python train.py --num_hidden_layers=12 --n_experts=128 --experts_per_token=6 --d_shared_expert=128 --moe_layers=[1, 2, 3, 4, 5, 6, 7, 8, 9, 10, 11] --router_score="softmax" --balance_loss=0.00684 --n_groups=8 --groups_per_token=4 --init_std_router=0.00602 --lr_router=0.00109 --optimizer="adamw" --train_tokens=690300000 --max_steps=5267
Below are experts of layer 4 (counted from 0) of a mixture-of-experts language model. Rows are named router (the router's row for the expert), up (a neuron's input weights, with its number) and show model dimensions 128-191. Each number is 128 + 32 x the weight over its row's rms, rounded and kept within 0 to 255. Numbers have three digits each.
Before each expert's rows: a language model's description of what the expert responds to. This comes from a sample of Wikipedia text that the model never trained on.

# expert 49
It responds to: Spaces before numbers in lists, digits, and infobox labels like Location, Route, Station, School, Church; also church architecture descriptions.
router:090139110157138050120083116183101138151115157115068141151103128119151122105095057151070119162134115095127122171080123136100154095117159051166151126118104116173126119061128104142148120111122143
up0:175150106114115167079123124164120116122110134093131148095123069169120104104161138101142148103140105198093174123120166147105052066044130145144052094079156133165073169128115151153184068093123099
up1:103096135158063118146130054129077145142109145070089146178100139140100136134096127147079161113157138143109129144075117079111137206143116129148127081141065142193149149079155152118171152106073108
up2:083152122164171107128076185106091145140107102116142117128126150102132132129016112131049109168073114097083138151108097107146113130089146144129117116116109111191144091114091131088175155096128033

# expert 45
It responds to: Words and word starts right after a, an or one, plus of after number, e.g. an amalgam, a brief, a former member.
router:147107066155196108148141152107133144127145151148108114125173124111182099114149139173168148079105137112187111073096117121177142105160129104136196170190154153117104168126131150144153108163149108
up0:166131126095117144142149171113195174062110128131209118091103084111168156131157201086174101081111110106169123103135069136084072082136155192137102146146098104114072146148134089109122071156105083
up1:133127088152114096166093108172128161142147118173121135107142105137115120126073068152070105138150146151124152071098166161143168163129130139158139094105184099101065163128162114123140177070147131
up2:085118054117162168130098159091130161078114136091102128077173130122046140055076089072114099158126173134144127057085141154091130154130097117116121103060130093048136103138140146141134108048113076

# expert 30
It responds to: Pipes, spaces, dashes and numbers inside election, football and discography tables, plus plural nouns like programs, individuals, schools.
router:130144112100136163147132190191096096122144067103124121132165135091112157142083164117144172148173069125144097209120128100155177159123113094095168140184145124070101075154105118107142127163055118
up0:151169120088135193144110165158121117037144068099211138132143152116127133113069147171127143107109067146160186107089131100080127114092085194153145113114084168114121092124103135099129098080081094
up1:130095125120070159139108089102102176134104141101093144137101108157116081152084152132139158135159137064116127122130110134075158136129134142113158116137108118137118106098182081125146075149163087
up2:136105165095127146142121158164119174103161133153177066125135139091105135059107061128138116161115154104147173175137126155064078161139163092110153079142112102145106093148136110066132171082127036

# expert 26
It responds to: Middle pieces of foreign personal and place names, often with accented letters, such as Mer-vy-n, Pa-ler-mo, Bor-us-sia, plus ł, ö, ically.
router:110094086182106197150073078120147126102137125153195083140178117155178158132182088133116109195167125124082178130115161135136189155134138133144123134215163132093105161155124063158123150164122118
up0:176178117094118151108119118144117144081082106107133127115081121104099132136170147110112090101145113135131173150056098126090066098111127096109115139136049081109099091133119146097145111122092130
up1:184111080133114079156107143058140157083111157178151079087151111168138079200097110141085106156129105140073197127101156136117205186119141122178143125126070122174084155117171114089111204148176102
up2:113153122126123125105207115080144150133143084103130146160131145162103125116055134080134143171069096102159176147110123157077159144151135081107130107125067103079102053095133110113144098115113122

# expert 56
It responds to: The, of, and modifiers like entire, original, previous, called, renamed, which lead into a title, name or noun phrase.
router:117157119114169154166119102078118144090125157099112147134160118156158095120162173143210125118148125179153104170116150131137117099171075150103173138136116150118141141082068071069172108144143112
up0:111207140141153091122117114111083105112091156138188178055132083166134114114161097119141152118171155132129139074084116168105075108115106170191083130106109098097095111136165082137135098126138111
up1:157097085162116154148091108065112134068113113119117165152142054180077071166093146118140126149167169123206126092133175079083155190083124081128088111134124105159114107155197125089153157101165106
up2:164097097085133172073161186158102170060112091126140073131075104109101170095097044103116152151145138125146152124110127141107119105161141132089141106140077083122116116094121127112139100103107101

# expert 23
It responds to: Section-heading words and sentence-opening determiners, such as History, Reception, This, These, The, plus adjective endings like -ical and -ic.
router:090089135136134154155127095123144076128086147094123132147095128155205116106100146108119103145136145163101087140135170134159148097050096080183106113183156107105143076156124113136120149138112171
up0:097198145132125192134160077192092135091091160160164139071087139106139148069146136111144102074130131148185174101040103134103075089129144202117140136105140176089103158123131149103095095063139135
up1:141117124104099132140122097118090156115087182144155085123125115127090079138132166139126166103196121135139120186101145135111143187091112114100197142119082159168132119173156087154123121120093132
up2:145121165127119113091149196095129132175092075154123104104146128135090187108108125096065136150149087129108163152149193121069151160121107091173086057127076145173131078089094173138131159146160103

# expert 57
It responds to: Sentence-final periods, line breaks, bullet dashes and == heading marks that begin new list items or sections, e.g. - In May.
router:173098159149175165108123115138101097096116133142150170145067084134173098096174174108128125108093145178151176089077107082092102089127096097151172095130116153107148135158122182120146100124107107
up0:185121122070090138153151114126110135098123104147166193098157114117133132128148152130128133089118148099163158108067125184107133087086203189115106163084070138148082098162168109189139091095065126
up1:200093144163091218175080105080192141125108107156083138123098115131072098126067145129118194125150131157144109138169149112124194129138094084169113119135177130167143118088147141107079118103126113
up2:156143157077116138114151144049164160129119103189106088118149120121132179083038142110092149143078166136126130116131151116131072108116162144135092101081120051094171096146112124071153138083152048

# expert 52
It responds to: Plural s endings and collective nouns after the, such as the Orientals, the bishops, the Owls, the two, the majority.
router:089104155165125175107081124100146218127121189090107129158051139128163085148180145125126138103134153163123123180116133154120128119158076133110123111148143130133127137081110114145140142132169077
up0:170093121107109151059167186104115134089146125151160150073176091127145120161146129133078129080109135151159142114101178163076109104180117135135092180116170134179099189130185144135142070125097094
up1:138105142146070154138120077088094148128111174143113086106142091137102114167123124120112178188203116134186120135125117112097176195166113122141116084103079124200133129077189150120153140159146102
up2:207107128130095119145123147083098129188085127107216148133158123099073171103059045110115118141122169131142141098175138146103114094152143061163158101130165117095127065133114171086099085126136087

# expert 58
It responds to: First letters or syllables of surnames and given names in rosters and credits, often foreign, such as Yang Xu, Adrien Tchokote.
router:056173095173174129152152104069122137149147095153126166121118108123150170147126103151156104114104140100127199123132129161132144108103152150079094088176121102083126146133194134115121100142160147
up0:150133166110132168135081103152130112104157107128173185070126124129135139142123106140104174122135130113127102118107107136030140105180109110135088166059141128068071096148109139156113097067069081
up1:132134111151101162142135148092108118136103157146100124127102109113050127159064125145133145160125147085066066126161105135077196157127144072142096139119100113142123099117192146078153160099156115
up2:143172117114135103089126198105084147140081133124102139135108135099099110112063157167076145133089184152144142072164123150112139136156110161114100112082133082133117118077133094114157114082149090

# expert 61
It responds to: Team and role nouns in sports biographies, like club, side, footballer, quarterback, coach, plus === section headers and plural s endings.
router:165098103171134161108154165089068118151136099087101177179134126146077137136087091184153098128152161145157123158087119109111183141086106132058158079189117085101116140130146076109116083194156150
up0:151156117161136128138160061145135077112107144181118152131148107174125168136111141097070167106184103146118141180130121144108085136113091163118051128137096179157130146154124115090144083097098121
up1:190168127129127146135123189126125144132093153143120130110124049178091118143091145150166162110135188153139119154111169091124111173076164109090123149113101145172135127126178129111154123107143159
up2:112188158151099050093126154138106146156117149153098137103162107123101199117065111102065178170100111120081152134126154161096126111113165091167163124083067137123148103062106109083126108064125056

# expert 46
It responds to: Prepositions following a noun or verb, mainly to, of, for, by, with, between, as in returns to Korea, contributions to.
router:128126092095090159166133093112183156135158129150163130152191111132180147162119177116133140145114146085148082148127102057168115101073119152098076187092126129065153109177101134089125157126066154
up0:155168113093082184107170160110129101052123101190094148077107130115105109121137149173119062090170128155121186097095112156129090125109164174117079121097077158119054172088181116113174070137090141
up1:074106078177068131134098099157094126123097147135114088134172123179089091150102159129086126125167207146117126132149135078128155182080071051155123129111124125203061137129148141080138164092130148
up2:124138120130106106149170152092120147130116155155121153120103093135111156118113112095128100155100154144124147132135164169127083115127124050151162083157106087138135070099117179083129129140151100

# expert 38
It responds to: Nationality and occupation words in biography lead sentences after was a or is a, like German, politician, footballer, plus line starts.
router:171170099103123102148138169076165149090134075116154084137189113098102088112154099161172154072087129098121100137117098096205095157124115110117177190126127166073106098122123091093128112101148135
up0:120175195126092134148126097139137055061160079172124173114122132081144136138142145139090134131176151107140173121105166135076103133206077152098092151118113137104113101135119109107146074134101094
up1:112100074174102077145084184099126135084117125105092131166152113152129096151037139147121158134163202102125117089101142073108161125098092132103151101156105126195095118097157148154134112093129113
up2:193097118102119118114087128160121199174133141135073064100112115127114126119107168092137118141089177102090158127135168091082094161158090118151126128110140108112176102098130143080175175135141053

# expert 9
It responds to: Surname pieces, birth months and year digits in infobox Born/Died lines and parenthetical life dates, e.g. Born: March 31, Mackay.
router:095126166119121113164130082124184075082161131162110158128141171164150088122163087131148158115086154092084237073150168164185150082093195131088102111144132095077084145129160089109141138146187110
up0:119118143120056154117181150152133147074118111126143125128119096136164155123146121055140142127155123091109097129151122159046070081085079201100087085096142169142077133161130120173122117075072152
up1:138094126145112082174092115138173137115113106149127124145152121160077093138021199146122154145129137147116105159161166118097170211130108149165175142072148161215093145124101106105121137007133112
up2:157133156088115143110077170114127227192133142125098124103128104138071160119052148091046142136076140090120119091134138161127145128153144122140102078101097087127133103162136156099131112098125060

# expert 14
It responds to: Short sub-word pieces such as ordinal endings rd and th in 3rd, 14th, d in [data missing] or (d. 1950), and split word starts.
router:164173138139117156106146107117160134117143146174101154109145091117145161107158218113140150183117092058111134108125135142078112155109114162180123198079097178142182152091110133106140171084112155
up0:099132126123094150108085147119143107071119151145160143091117116071171158129178108117154179146188122118088170060144059125091099115148143172178082166133091172125048128167101111173106105094094170
up1:142107123160068082099119121120161140131115153117155169103086125134118090159146095107136115133186185110127100137069102084064155143139091102162098084072086139184171094103130123117139171120180065
up2:144126121136142132075149175150159128127128064151105092144075176094072121137096130106064190162134098116131201074137185160131059150192111091166142121145140119120139113117131154170141088081112126

# expert 44
It responds to: Prepositions linking a noun or verb to its complement, such as from, with, via, until, between, by, and commas closing descriptive clauses.
router:162153143089155174089145108083117166146190172139157101159157129094083115166197138090134134164150093124160092169102103071109079137203193194063081124086145159150143123130135137103119114149080133
up0:170160174105070160109148109163136127158124107155107153109126134161078056170030152105156134135131122087073130149134134147115116157164155086152086133099121129069091125110110111126167097075138117
up1:125125115100081177166111087143118185142124119104121150103150111179077161134089151137103163177184208113128128135118171083148178192150130032113147138108129103113154117093151094077115170114165100
up2:138122072172152090120126138126123081126113150155104088118152103086048185106027153122023149151124187094173134125142156132141121171154144077137075110057129130121173095118111175089148114084131085

# expert 59
It responds to: Occupation nouns in people lists and infoboxes, such as politician, footballer, businessman, lawyer, plus table pipes and birth parentheses.
router:132189126124179086138140102139189143137100098167107198080128101118097117206092146182170163138128180088096105120153154118164151135093135074090155127165094139133126085116160140138144103124114157
up0:167116098124109183093127098149101106116131155104144105109128151155124144136109100122106125072156106123071187073078103161108151035089153186073074159106131169094093150151130087096079054133157176
up1:153139103160107125110069084097117109100097149150115145118109092157102097142082172108069140153135130127099126164158140095077171172100076112110153122137066076184132109111182088161127129108176130
up2:110146115160068084137132117114083167190067121138138127037150088097090168134078159138057138140124103147124134168121132176102119095103104151080131137103101106129139104132115168097110147100157066

# expert 50
It responds to: Plural endings s, es, ions and plural nouns like students, players, episodes, injuries, plus other noun endings in running prose.
router:144122106149139158092150091222121150175070115122130131197125138103086151144041115168159128104130135171137102100080160123102089104081121075152146145118162128135127150178143151098149185134077116
up0:141153192097144177183152161198157133044095123147149122120135092142137113129202142103125163100113116131166185119105159129075098146102089173158083132128112132117075097136137147128127116085078156
up1:126105087132114147061084144134090133088092181129112132142116044166103073148120173161194155150173192144092113151117131116142119138107124138138148105093142128133140128109140149111133143118096110
up2:108136164129095125109149163127169142207107098162133145100160101099094093074063143172058110134103141120093140109152137076106218200111099116145112100118111110115133116110117124104175092117168112

# expert 17
It responds to: Head nouns and name pieces in capitalized organization names, such as Commission, Council, Foundation, Railway, Court, often after National or The.
router:097089107154188184129097181060147175155129147119082117109090157149129053139148085123125100133102126120161130159171168130141209110096115165085146095208143102114120157103163112156164119156160127
up0:125160139102153094132106136166154156102149083188131191150160162087106073166136127137086090131124103114113127184107129159091096115106093137142133143078119114122135135131095057101142106057108156
up1:149102087167056143124100133085097157118094159076144127144115057112121099133086175205157156158147173152187126130121156091082146119087095096133158116121107172199105075140119117090179138152119126
up2:162200109124119173101146137110063129164135159147161122107146098107083174086083158100094135175089168158141150123132077124110117135125157134102107144123127172086131043083126145099094099118134091

# expert 63
It responds to: Past-tense endings and main verbs after subjects in narrative prose, e.g. ignor-ed, welcome-d, found, made, won, including.
router:083174088144141059143137144146116137153093149157172125082147127151089134085108109162134113169133202077146092078142084137121101085158108129116116177135143141133136145164151158133112161053092158
up0:200134138098099128139177080189135124135150081168155137143143146138137108089086164099146132087155134122133174109125123119116109126081137093176105116105089184170161104172051101105116095088097156
up1:152129167147130145121119151080114152136087156131065207106121092144073125158070109157144147135120144116165111163082146086088158116106163041119102108120156137137180139088172094081127129136141134
up2:153144144121178087146187137102119151136092116131137103110173104132100127111050143122084162133110150154096159140129162163103102184118147171082141103121118087113140121094121163057139134092151099

# expert 32
It responds to: Capitalized content words ending organization and title names after of or for, such as Technology, Arts, Science, Industry, Children.
router:129105089159099169154135116120100176188170127106100147135119124104155117184120185099119081193147067106147131199100116147150147194145138158087132063168166116183128165163171098090138129158132162
up0:194195146075107143093106085112103202096148124125151146123098070089124157137121144134148155129158075135159154120152148121049079142115097104197051110095123157088057081092052140175096107118077123
up1:120091105124113141137096124081139170173099180150126112134095114111074146155097205149114168169146145159175106138202109106077135161145118097136135078129106138169115104134187140120126088133144137
up2:156089204120162181096115105117088135167133092090159096177123119099128100109066135119073134152064099135136155140104128139037113153129108164118120066145142098161154121124099134135161125104121081

# expert 1
It responds to: Periods, semicolons and sentence-opening words like The, In, But, plus first pieces of names such as Ro, Steve, Mo.
router:109140147115165096126113154111141104139147071096183138160142086167119115101158078126142128147139158143158069187106124169141142102101107126101109144083185146130080140152133111125180173137138136
up0:144140123143068169145157091113121132057148090139173175145125126118138084137179153125139149063099139109131221133096167170093061120110132141133098127110066140118051092142074073133131109091093116
up1:143079099139098118138092134105097115121085113124142155144178111112076111168148128122149203120186134122118125133083163093090152184092090119142179144138090139176109089118126104113130114107117071
up2:128169114099132116099138162189108164088095110091162075159139166138144143059150125142089137152058144119160203139110121110080122101113123099128117070158123134117193077102147187128079130080153158